Weights of a small mixture-of-experts language model, trained from scratch on English Wikipedia.
Training: a variant of Adam for the experts, 6015 steps.
Below are experts of layer 5 (counted from 0) of a mixture-of-experts language model. Rows are named router (the router's row for the expert), up (a neuron's input weights, with its number) and show model dimensions 0-191. Each number is 128 + 24 x the weight over its row's rms, rounded and kept within 0 to 255. Numbers have three digits each.
After each expert's rows: a language model's description of what the expert responds to. This comes from a sample of Wikipedia text that the model never trained on.

# expert 48
router:138143132150062129117116134145117112157099093089097127078103114152106097148140119135171133180121112075134115134110137155115141153146138098126119179138142144140106095136120099105130137123131161080141130161140129118125090093184150179139116078116179146099142114143104162136112124109106151092144115194164101091129106099152146157151158131125166137145106174156153119120135140091146116128142145131119130143120154100119130153107130141110120074067125153116153117153143136106106117113138113139106103106148079124128132096163168111168145111128145114109127124107111133145142146117123128113
up0:132094107091144107140142130136166113123139135108117095123156131144159150167127144128107139132120141150119108115122142087118112069136118091152112102133161127114044169124122131119121134193146128193128090142101145137054150127126138146111152134172100093138137098123115079131135094116146132123148130124125135186152141125120112128139131155153083120173136126138151132137107148112143096136147132095171125196135135134127111126141151127113142135147127107171093149139133147105119102125083132137091168105133132118157093146138145136156101118118106138133109076101152128077118101111100121112
What it handles: Endings like -ed, -y, -led, -ted completing a word, often in names or titles, e.g. Fre-ed-om, Fors-y-th, Sunn-y-lands.

# expert 49
router:115149111107112122160119143101089139155115118169097108113143134117126130127095129121150128122106153106117185139115105175120115132156164170105168165105142128161157118098111110162125126147136148138172133131157147084076142189192168130156105139121119113148166119113130168086090127124140131136134112150106165148110102086134109127128122168156145102163124091113133116104117143101124148142109154135104142155119107132139096179140122113093126110086097125107145147108130146129100104130144136112117104089121073117149134139141128113091135125081107088108125155128151126102166188144151121119
up0:152138095133115163146118084127164157104097114116131162134161102106098178108129111160122148108117073102138072137136163121111092156172131159103157133120131184123152104142096131076152101145114088138125104111124128100148141108108140135126121172153106093149109170078153123146149054118118109117138110095160111169130159159148138121123109102099139140116144141114124114133123139125130119080162099145132101125106154103113133168120134120146170155125133118124121128115119133117103104133138148119087112168129126141150126112176172137130135135163120118124170170107177129112123124135092103150
What it handles: Past participle verbs and -ed endings after was/is, like known as, used, released, established, followed by by, as or to.

# expert 20
router:149140115074120120129110118109134179117161112098165135123133128113150098093107109157115150118141119115142069106112122113100124139102150110111123146136134147089147122134106128144143085139131130102190137092147119141101123080115116142158090172123134127092106157097100130153123121179131101149133151092132126140125157145148119134176115125140144110167135108130114133157157129088127178160119097164144184088134108104171091122084100116103118118121146103109130145141148114100125148103128123107131148173182131124105144146136114175146119109156118086120080107097093137114098175156139143143
up0:115192105115143131121121122081156133102098125146095145143154112079132135126143135145121100139139129104096158178146129093145155123147115114123133122119140134174126147157121113137137106161125138106114092120126113142125136121148129134143157115179148113101102061118128123131147102136101122163135134154177114116144155148112144132126141179118144140149083119123153149160122090135160106124166099073172096154164088140111109125136120118122156165175150127168121115142089110150114086101141178143135099089113139174122113159131171117143161136147140107101115130190127148104137096113110115097
What it handles: Line-initial dashes in infobox lists and pipe cells in tables, plus semicolons, closing parentheses and "and" between items.

# expert 5
router:147161149123117129112151100141136138113184125154118092109070128151139152090135115099126115091118108155154139141119163099143129095150076122112097142119082148172112163095145115117122140163089120158090151098132056115169103118110120110135142163128117106119120165143152149112118100129105111146117142141158083144136109162179122115149149088116115136111123124091117150156127106134142162135148158124176120165165128153121134123161116116105132137111121102125142090104149132135135161143161149073153107137094133105173099087124145131149116098134101151102162123126142157128147167116113096151
up0:164169123134115123117119124179105147155106161123174134097124113174138131121144123133131117129133122094147122102096153135159110156061103150138110125100134129098136121096126109129141117095121158104108137133109123148162154146106116118171071138121104095084097129088100096124088111126096157155138101121131141138119168123138130176134156154145115113111129153146131141144161125163139139130109155138140166122138119145165106106136081131135160108179119132122153117133167113184143117113121152115137069127173166082116138136134106156134108137139115092128115065140149139099157108180125170138
What it handles: Word-initial capital letter pieces starting proper names, especially P, B, G, as in Public, Pressler, Prendergast, Wicked.

# expert 28
router:133160163147082124133146140113076115087146122154129160137075163148162148098133166087155165135161144149113128172110122119143114127111148122174136114146174148143116140144129174115142106076138151091078120139146149105137138122101135128110115102119144113136111127099138079107123119169121078154130154147095142134090146138122116158134175100142152172096099135098115091124147144154148110138129127146130135142099104156155142110130120106136125098181150163126116138157077101166089144128106152133070117118101133129116122157120132137125113118131110129125084147181105108158155144105128146131
up2:123103131106134117165146143120126107161095117114082154105098098134117116113123135114086127109091098129146146145121112139155082159108118149117120111132095164164095157176136126112125152124099118148135088155113130165087121135134113096122136140150127139144080189114149130148129150146105133164177129131093109095150081128152069153164127151141098135145119120110137174139087112127117117108162092162168080105108140136051131125146145138132118111123130090145146146140129147174181111153110124127109078152118117154128153143111090102114117142122123152152107119106152134129117153142109121163
What it handles: Bare space token after an article, adjective or preposition, just before a word split into pieces, e.g. second yellow, a tailor.

# expert 24
router:093174148114164162159141102172116107105137146153117104154138137127120144119119096174132126149092106150152120107138113144083111089132101125122123118132146155142078125123156131137133126130121114124133143148156128138154141082115163160102143082126151123142118139118181157126089141130124101151174172083141099128159134124135146147154103075142155094138156161142151138170147097125121133145102143094157148111165085100118181128115142142146128126136136141085057134113098089117127146109144117121098145118128108128123083134100121120148101113153110149138138142173127150146157093115064143103
up0:127141152118127111166134129130109161121151148117100114084112119157112119104126146112107111134151130115093113114047139127162096121123154125159135160113142143067138107209099124114137167081128108131158127139137150156128109117133122122162087129117108140111122129105132134162104121146104139182142102139128128147157113129159106138147144151113127143086108147163101146148113122107122112079127087172148133127066130136151127120127079117183114149129084109116149142156146124163144133149121114143061107138111129134146153181124107136121086138156117100132101093098137158146119120124140088146
What it handles: A word-initial "d" and other single starting letters (D, K, c, ch) split from the rest, e.g. d-ropped, d-aughter, d-rum.

# expert 50
router:136150125108110147139119127125136150109131090160100118101165149110148149107144131161142128131122101102129142142121063143102128138152117168105151153099137151140138146176171077105114103159153116132127126149140095111120102144156167111131101117112110159102072133144108167126110086157114108131132123130160164115101095083104132136099144132120117123095142155084175127095117123161119121135121160136081154130130098108129102150125127156114108097134123151138090096110150157160148123172133170073113139141138066104154130146174163154124143089115164125154156135140134126080155130140107132150
up0:142118158097132109139180120107089160146142171083133127125111109108172063102144121082098118125127166113114171151110132137063140123109137149118098105144134116162137122115149120104138123120148156139187101128103107132119139096108140104186180140139102151176142135130114115117105159095168129118138154112117134134168133143115104120153093133079093136145163123153128112094155135154100121130142118128155162130142129145151105051167126114153131155149152135127131143125134108152106169146091114139073127133140122174118150119104135095116116121141136129133144128102133160133132113116080143115
What it handles: Past-tense verbs and endings in biographies like wrote, served, di-ed, succeed-ed; also the w piece in else-w-here and kne-w.

# expert 21
router:126107136096099099119127123105141091107127165111138139103139122139140157118127100174130133104114065139110103127102158150133144129128083131157137161148114131131090140147142113156120130120111107115138126075179167149106147130118094124110131115114154123060162106102091153124160095149138137110106156110121124106116131117129149165115105094103128080090124147117121160094110130125139095157134141174178177104094141145109127152151072177110124134128127117152149131101136165178131156169116123152135134155189139094121164120138121133131121096130140157128098102126139158154143123118130142074
up2:103123125138161109103144131144120121122136150146075148134121137140111054097157125119110135140147159162120130154130118095125154125110131077121167116127104140162143138104132121141106086141150121163120106109106092122180113114115116157131135117123138098146101109118168133129111096119142126155175104115118164126103138108159140115091133110129150162113140112116111086110082121108196107115138120083115124162153130159135125145103129135132148137161096195111090181134126110118126117113148183106084111138110107135155144129162126133137138112132135166107116122139128106109171212111079126123
What it handles: The a in Chicago, other name-final vowels (sa, za, ana), and list separators like and, semicolons, ampersands and pipes.

# expert 14
router:144160115120111104142175105136110107102164109150096067107129127147150130077142129105128133119109137146143147181136148085147161123167140148124089133094100168145110184081176121121109118179124141111089158135152068106183144123117113113116151140155100099109106125129168122095112131086098115138145159152109121130108128151148092123119126090113122134111071132110172163145107096122148151133155160116160109122128135169142140097154138131134127093117144121130141093129120129109113134122142129100114110142125137098162122118142138152158134095162125152150158117104116120078133139168127120166
up0:106128128105133134141155110080086118127121145117104169146118110133173149127106134150119140111140147144136127136096134113147117152072141126122180145116137114132090121144089134119139111106116124123130109113102119128116150137116137141169102145127158146141117199153162128117138189111127101202200082154147091125128161116152077119118148135127127108140166098127108151152089112107106123131108103159138115102093108151082119146162156131112098158135132117094126147093108138122141128150154151147107074141114105128112143129139125078111128148070120097112128149149120146180139139141138168149
What it handles: Single letters W, P or p starting a word, including W for "Won" or wins in tables and p-ornography, P-receded, W-ilhelm.

# expert 3
router:086116117158096149145129122133119150112109186089104143114150117090137164123126123106097129176084133109137152170110126141116081118133100120142096132122078149129122103086132147141145086195136151094111166102180103161145142101125080114110105129135163135126128134154143118131130129156121112107095120151156095122133117103126174127156132117146131103114129177093170153116121128132093157086133144139157140146144135098073101125135114116121124133136111133160130131109156170133085167137136102123143174117149145179141086102135136138081101136155172165103118130105136122119110131121136118112
up2:070131197169121150163131109136138125163123119120153107139127124144096115160120103143125133148137087152128109129107110100101138118124131133136124125096129165130140142177136140122118184111103110142126133113145151125094128130114169159115104116181130102129137128142150167142097117155131161126115155225110134131132105140061114141140117078154103153127076120135159123157102123127136103180148123120140161099125133161170148102123131140109154119097137078114125134153103079104128125104167098132109114092152118122087164119143118125157131124139157103115085143126118097117130144119144107118
What it handles: Single capitals and word pieces inside abbreviations and codes such as USSR, SS, KSA, USA, often in sports tables.

# expert 17
router:138097148165118099176140065139146116156188148123133150143115152155114139118115120090120133124138113112134128116120103114125088140149106106121121124102061163165102151137176130149153121169101124161091113099124082106120141120103084119133115094166151129110140158146094084135156128166116137141134180157158075148112135128144165097159158092105114137125136135106126124124136088113126144123181131106172121146099134123126150138142102121092140117104128154123133120105144148113069160141123153155132125116156132163140095106108152128096080111130148110091134118134147136143110139130079103148
up13:142109168138107148141107122154148080094109145122110120084122120115131091161125161146105117140124166118137155077122157154105144104125105142143129132151172088064143120113110120104145152157157134131144086131136143086188141126130129150130121088131167079134073147112123104147110101101131098153099112123164157103128098126110134126120117166116131121104125171165152112118103163117135136132129163130089145171118122106142103134122141114122169176161116130109162104152124099135137092066095150130170128127125176146122146110134162127142139168120123076112136127134149120140105153110116170122
What it handles: Single capital letters and digits inside acronyms, codes and identifiers, as in CAS Number, CODEN, Pan-STARRS, anti-CD30.

# expert 36
router:097150171125127152161144098163139124105145116162121089159139134097105139111103131161169139140128135108150095112132136133083119121163110128126123118113114149177062138122153120145140147113080147116122117094159084140120117086145159145115134114116144139145166157114147170144128108138105102152180147094123113105170123158136120119155112112147125090144135132155153116180132093123106159129107152101147156096147157112119147101091114138100122140126133147077072081136122151089109144115142133138103128178141126102128081085110122113126121106146119124143132152170156145120139142096067103132
up0:135101120138130125124162139120112089168107091128138158129081137141096115143122132130139134129054129138117146152111143114117123121135121163140034098133151112152139126130145167097090125132123174131169078151143107091139134148108093099085116114104098100121119137159108124101140147172163154140130122127058129136100126129149162131118165135141174124126116134136102150138146143119136074122147144184129118139143125141159140107137126122176124116182147098107119107167101131113110143095121160128138138135118108110184135122121167152116135128156121126090113093095133159145147132100121123097
What it handles: A split-off initial capital "D" opening names or table cells, e.g. D-rama, D-rake, D-urham Bulls, D-ate, plus header marks.

# expert 37
router:126137150184085141165107108104169176161122156111119133098115150121137112129097100087123127114139093141139103137141097097092112111152114124146139126153090159141167145091155125129132106168103127114123116099131106133116148091112162109121105138165134179131110191130130107111106164170090111092122123163160105109150119169145139088134154107138118146114110079141101131167109112123121125140140125104164138138114158140135135100140134103146145143093140155117135105130169141067117120109150156135124127099152147134158054089123165158128127106161095165130134111148133133111117146123168137105
up0:112156095113101143110105138118121127126116133153126102161154150135144120149119112132157107128112141149125135073138126179093135128147118137158099104130147111127144145115178132150169074129102122151146125126153120124106122147118187127125135150112135134135091095140127111135173084148182093146148090092138176117111149129119107144109148154116122147141137138125125094155125129095132124102116102143106131170122118167142180117080169140147124115145214081100127158116118091145136131126120128085179133072106123063138121126141112118120143123084138127115149147116119138127078145111112134095
What it handles: Capital letters opening names and acronyms in sports and league contexts: F in FC and Football League, R in NRHP, Pan-STARRS.

# expert 0
router:098090150107130146120149180137132131124159162107112135084106116173139125120115137139083131086152157117131111149098110130122116139152113083150128107151112120158118076103131127159104136137157144126086160141153128157157133115105135144150099119140177132126077133157131171135086120120109133139121119144186146134157132157138116130129077110145129092115131157127114115112129128135124101087166113137190127092103129108099104131158114140114098132095143090126143123145115150168154120177098091121160070152141107133121126144124139147125127118168101165119116129141088113148090071110137160082
up2:153119210183086095151130161144130152174162124118140138101120116144118139108096116136112108138122115139134125147096138124124136127154161128161133109154133175153129107131146131127104136128113114121143093128109104087104125144147111150071120175150130119153103156152138120116121171136122124125154071083089129118145148160105113082079137128126139145121073069108121111157109102163118141094127151148125134125123153141104169124120131118135117135103152156087146110122130134096110151087180161163118150086124128126128102139154119114151156209117136122125115126152115138124108146151144124148
What it handles: The word "and" or "&" joining two proper names in compound place, team or institution names, e.g. Antigua and Barbuda, Victoria and Albert.

# expert 15
router:107131122133093121119126110139096124119126155150085143134122125157169139142144149074190127158138121117143121133149115142132101092080117118160149135121132120091142145098145137154124140091154138146088106130161175107162162120112114129137129110103148140116141103137136073104088103113117115144111160121101141112105121101102119120131181086179174149092143124148153076121160137144125143112103127094141149134112114131175118130146146106150135083167169185109066115103112171101070133129131153137142117157127144160148144142088116119147126124130117142131120137154096131133164171152130139144
up2:126125117117143192139146108130171134148123125120190170122145106132087097127097092144141106065109111153132161130152113169135142119129128153098131156111134157132165128147124122141139136145102119109139127135113129132115101111105125092161120105140124137127169139137146131143155155127118154118152137146098112148154069093111109119145119153073130129137164090080131189181115167108115132152124123098099116149133149107126140153143117110099145118145139102167140155113124142052186086105145105089112115125131090109102141115118139132111149146131169093094089101117153130110119144121095125132
What it handles: Bare space tokens and digits before numbers in infoboxes and tables, such as after age, before lb or km.

# expert 47
router:147126125162097105108148122110084119094153137166135163163076181189144169106162171116159131118137151168120093158105127141131094128117157116173143129124134139115117144126150144113146105075157112148073136138163153132155152126100113133131119153097115136135148125113200109108121116138117086131139172148132141165101128145132093130149102091148134149110136101108139106116123147112130126147110116144128128162087092150145120127109162117121097095166154137127089151133103090149104103116085156147085130079086140126111128113139137144140112130128110102119092134169114107112163147133136137146
up0:111127067113120121120137134163156121116112127124133109137146152156146116187114174097121152185130092134085109154117135116136141088104090136115118138128118128146140127109134100132149088134114171129128111115130136113107107112109167108111159141137144138139079156076107110155127127115164125185127121149087166116099093130120162144041187118128096131164151130149112121140126129080097131149131145123103087134118123151094133121107140098121133136125123134165143147143124126146120144141112102131155143150124156143117096152122104144131128130145148125168117060182114115145135119097153155073
What it handles: Bare space token after a relative pronoun, conjunction or subject before the verb continuing the clause, as in which occurred, and technology.